Weights of a small mixture-of-experts language model, trained from scratch on English Wikipedia.
Size: 9 layers, vocabulary 14776.
Experts: 256 experts in each of 8 layers, 32 squared leaky ReLU neurons an expert, 8 picks a token, a sigmoid router.
Training: a variant of SOAP for the experts, 665M tokens, 5103 steps.
Below are experts of layer 4 (counted from 0) of a mixture-of-experts language model. Rows are named up (a neuron's input weights, with its number), down (a neuron's output weights, with its number) and show model dimensions 0-95. Each number is 200 + 20 x the weight over its row's rms, rounded and kept within 0 to 999.
Before each expert's rows: "mostly gets" lists some tokens that are sent to it at least half of the time. This comes from a sample of Wikipedia text that the model never trained on.

# expert 237
mostly gets: " Airport", " Binomial", " Avenue", "″S", " Stadium", " Hotel"
up0,216,204,198,230,173,206,224,194,222,227,241,194,195,208,193,203,231,210,176,171,206,196,243,227,196,210,223,198,172,213,238,220,227,179,170,194,205,192,235,215,175,206,243,181,191,242,188,205,182,189,196,239,195,200,167,168,210,200,197,189,194,206,174,214,174,213,209,177,199,189,193,230,207,202,167,178,211,216,207,218,208,223,215,196,164,209,220,185,183,204,193,164,189,179,221,203
down0,193,168,194,213,199,193,218,203,197,228,213,171,225,209,205,202,215,223,203,210,206,201,229,217,193,193,236,202,182,208,206,182,205,197,196,203,204,201,208,171,200,180,189,172,139,190,213,192,195,209,228,183,218,222,201,208,209,166,155,198,186,213,167,180,217,257,252,214,211,205,197,190,216,220,233,221,238,188,207,196,197,185,210,181,203,215,220,168,203,219,193,169,231,181,212,227

# expert 80
mostly gets: " Championship", " Stadium", " Cup", " Arena", "-Star", " Challenger"
up0,189,201,202,222,215,209,187,200,214,201,190,236,192,218,220,214,222,178,222,185,180,201,188,184,219,165,215,199,241,186,185,208,177,199,189,200,161,178,176,197,208,222,180,233,189,185,182,201,201,159,219,214,172,175,166,230,201,203,179,205,175,245,187,242,190,218,240,212,210,234,218,231,226,197,204,177,198,179,189,187,196,213,180,230,203,184,199,236,173,194,190,181,208,211,197,185
down0,216,189,203,184,177,239,219,207,198,185,225,229,204,212,216,192,198,191,195,208,217,207,176,172,199,221,157,199,211,190,203,178,241,198,201,173,170,215,177,222,230,173,230,205,188,202,168,211,186,203,180,193,173,206,203,212,172,199,169,231,197,181,166,188,167,231,175,190,236,183,206,212,202,173,206,195,218,210,216,200,173,154,224,211,204,187,189,165,204,202,184,210,209,226,222,169

# expert 88
mostly gets: "ör", "å", "ür", " Bir", "ön", " Lang"
up0,205,162,189,183,193,200,164,186,161,207,212,203,176,202,197,199,242,195,193,193,211,202,232,225,184,196,216,217,209,200,217,216,221,219,181,168,192,181,186,203,202,201,161,175,220,212,187,170,226,168,205,220,227,185,226,229,174,216,218,183,198,212,202,195,222,211,163,197,224,229,190,220,210,211,222,187,172,176,161,211,181,213,202,218,175,198,231,183,203,230,198,206,188,208,206,145
down0,196,202,227,211,221,186,148,178,173,168,216,203,229,191,206,200,254,201,189,172,169,183,177,188,195,200,238,239,197,209,190,236,194,206,209,171,200,195,231,207,204,220,195,198,172,208,215,218,218,202,193,206,238,190,178,225,170,221,223,214,238,168,204,220,209,228,174,207,217,170,207,191,207,198,213,173,208,215,178,245,183,195,187,229,195,213,192,195,211,208,183,192,202,205,201,207

# expert 246
mostly gets: "è", "â", "él", "ét", "ñ", "ér"
up0,219,195,193,211,209,209,210,212,229,164,179,204,230,171,219,189,187,174,201,195,193,163,222,215,199,188,175,181,213,187,248,234,213,215,179,222,202,179,174,196,196,220,205,208,187,153,201,207,227,205,209,194,203,246,202,210,219,180,217,229,191,227,243,199,192,195,189,196,190,192,190,239,176,192,180,198,238,174,197,231,192,197,163,185,181,221,189,212,205,200,161,183,202,189,182,183
down0,197,189,190,174,245,216,154,186,174,233,198,208,190,213,186,218,206,195,208,195,229,214,194,221,184,178,204,221,200,195,210,173,185,185,211,156,202,191,185,187,178,178,211,213,226,152,175,209,217,206,167,179,209,178,181,204,208,210,210,188,214,165,182,172,181,219,190,193,216,207,201,182,184,166,144,204,217,204,209,210,204,185,198,226,210,199,177,204,211,228,158,190,207,221,177,232

# expert 37
mostly gets: "-d", "-p", "-b", "-c", "-s", "-t"
up0,197,202,191,182,223,189,204,218,212,205,175,256,154,198,205,194,206,191,172,147,224,186,216,217,171,212,208,185,171,175,203,188,220,190,229,159,170,200,198,227,185,191,187,206,202,171,206,200,185,173,195,189,184,227,210,190,210,194,178,252,200,196,187,209,200,174,200,213,244,194,168,182,204,211,183,196,193,186,177,211,204,189,214,185,186,192,217,174,205,241,208,199,169,197,225,179
down0,195,211,221,188,205,182,182,198,206,202,196,203,210,185,201,202,209,161,186,191,179,235,205,202,211,205,220,208,216,216,206,214,206,182,214,195,155,196,207,186,242,210,183,184,184,222,217,194,184,216,200,217,239,182,183,162,230,206,194,234,217,183,214,231,186,239,209,189,214,158,203,214,223,224,151,185,168,220,212,209,185,201,219,236,207,227,189,183,201,186,202,174,179,199,144,192

# expert 167
mostly gets: " different", " similar", " white", " important", " common", " significant"
up0,208,197,199,198,179,226,220,191,222,202,233,235,190,194,209,189,189,227,178,195,168,193,216,206,208,153,207,183,206,212,170,208,226,204,189,207,219,170,202,209,159,230,194,193,214,192,217,168,192,203,198,176,209,224,173,220,212,250,225,207,194,220,209,146,208,210,194,199,211,208,187,219,225,178,189,195,211,218,261,191,193,216,160,183,185,189,196,187,199,181,197,202,207,165,187,221
down0,206,175,158,239,222,187,181,220,215,195,185,220,216,190,182,179,254,172,174,210,195,197,178,197,219,214,261,198,213,197,181,206,197,203,186,200,207,212,209,221,178,230,170,215,196,204,188,212,175,172,204,206,178,226,183,215,202,184,183,214,208,183,205,246,196,205,168,181,208,183,195,221,173,204,219,177,191,166,172,190,207,194,203,176,196,224,228,186,207,220,232,204,206,191,225,219

# expert 169
mostly gets: " h", " sh", " t", " s", " l", "-s"
up0,208,201,190,170,238,204,186,227,213,163,206,230,196,186,226,231,201,193,233,168,214,186,209,209,187,237,203,203,199,186,195,183,187,185,163,211,168,185,178,184,176,202,208,202,218,186,196,194,190,189,199,192,221,201,217,195,200,197,193,204,217,221,215,225,216,193,216,194,202,172,167,265,208,176,188,195,183,179,207,197,179,215,217,210,223,174,187,220,254,178,171,212,152,206,196,215
down0,169,239,193,186,171,192,180,205,197,234,200,168,205,217,217,185,197,214,179,205,197,191,201,215,195,194,221,185,176,205,201,200,216,194,217,200,190,195,210,198,157,170,178,178,196,201,200,201,205,219,173,160,180,194,217,195,234,211,183,213,210,180,202,159,220,183,197,200,181,179,195,210,206,239,215,208,227,163,192,162,246,192,203,187,239,195,225,218,228,207,207,142,200,201,224,181

# expert 232
mostly gets: "zz", " Mississ", " Ç", " Pok", "Mc", " Kir"
up0,185,227,220,230,226,187,187,178,203,194,227,177,204,159,183,172,241,170,178,223,228,216,210,159,180,196,193,192,232,188,176,211,205,215,167,204,171,221,231,214,157,199,201,170,190,232,195,207,180,201,158,204,199,209,218,200,182,172,197,194,202,207,200,229,188,201,171,158,214,193,209,183,218,198,210,196,217,206,196,189,190,215,213,190,150,193,179,206,182,180,196,216,203,205,218,213
down0,212,229,207,210,161,157,194,187,230,189,182,213,202,209,223,201,206,173,205,205,193,218,183,197,191,217,232,205,215,178,184,199,220,198,178,206,206,235,216,210,217,175,229,208,213,147,227,237,222,196,195,198,200,199,201,193,237,245,202,198,170,184,241,158,199,217,180,201,207,176,221,191,247,192,172,175,186,207,180,190,189,203,173,185,222,213,183,208,181,178,207,192,211,197,204,214

# expert 105
mostly gets: " National", " Historic", " Civil", " Supreme", " Royal", " Chief"
up0,215,164,188,209,169,233,194,205,204,200,184,269,213,184,187,203,177,173,180,208,194,227,204,199,232,255,209,204,194,209,212,197,212,166,203,182,213,214,200,220,190,176,167,219,183,172,214,211,155,221,201,208,211,193,199,181,219,203,215,180,173,173,221,210,190,207,180,204,150,210,188,202,189,226,197,203,190,208,198,217,191,235,219,186,205,200,231,208,221,180,216,183,190,180,220,215
down0,205,170,188,215,152,212,159,169,205,213,227,165,157,175,203,190,235,198,204,196,203,202,168,198,200,212,236,244,231,210,157,217,179,198,186,202,208,203,182,218,194,184,212,204,168,184,217,195,210,221,183,173,188,176,211,182,201,246,197,213,198,191,196,163,214,195,203,191,190,204,202,187,218,190,208,186,194,217,213,169,194,183,198,175,167,194,217,223,181,224,213,162,205,202,194,178

# expert 208
mostly gets: "á", "ă", "ș", "ä", "í", "ş"
up0,207,184,193,232,216,227,200,183,227,210,229,228,214,232,199,192,212,219,209,154,203,212,202,226,195,201,163,187,212,198,183,178,230,193,221,189,234,196,191,190,186,197,209,169,189,212,214,207,180,175,192,191,189,207,226,210,197,194,210,226,155,196,207,221,229,194,204,224,197,225,180,148,220,162,211,211,188,222,215,200,209,223,194,201,165,220,220,214,232,208,222,202,256,199,212,187
down0,205,160,183,204,218,233,184,214,151,209,197,176,199,202,235,195,208,205,192,171,201,190,201,198,219,201,195,182,195,216,177,188,219,167,209,189,211,146,193,194,229,202,218,188,191,157,200,186,175,191,147,185,197,207,221,175,164,187,210,196,190,229,209,207,165,171,174,222,184,219,227,176,206,203,210,211,218,207,188,211,191,163,187,203,186,157,194,215,218,207,219,197,174,201,221,198

# expert 124
mostly gets: "History", " census", " Candidate", " ±%", "See", " album"
up0,197,197,230,219,217,189,196,214,209,207,199,239,212,189,228,170,191,192,218,182,179,148,173,201,214,240,198,215,150,213,215,209,207,205,187,192,177,192,212,150,176,175,195,185,207,195,200,198,207,215,169,175,217,185,208,219,180,206,205,182,186,167,212,210,198,220,211,187,219,215,214,182,193,206,166,208,171,199,215,229,180,179,209,199,178,182,222,197,132,203,184,179,210,185,206,203
down0,201,200,191,210,222,190,217,209,242,223,203,224,172,181,196,217,198,205,215,190,193,169,187,219,188,211,157,215,188,177,183,238,222,211,192,190,215,192,170,235,182,212,206,204,192,196,205,205,183,228,203,216,248,215,153,212,207,218,237,178,193,237,178,211,191,196,191,207,201,226,219,183,204,207,210,197,195,199,183,210,249,206,160,226,225,211,219,220,185,194,201,217,156,169,198,187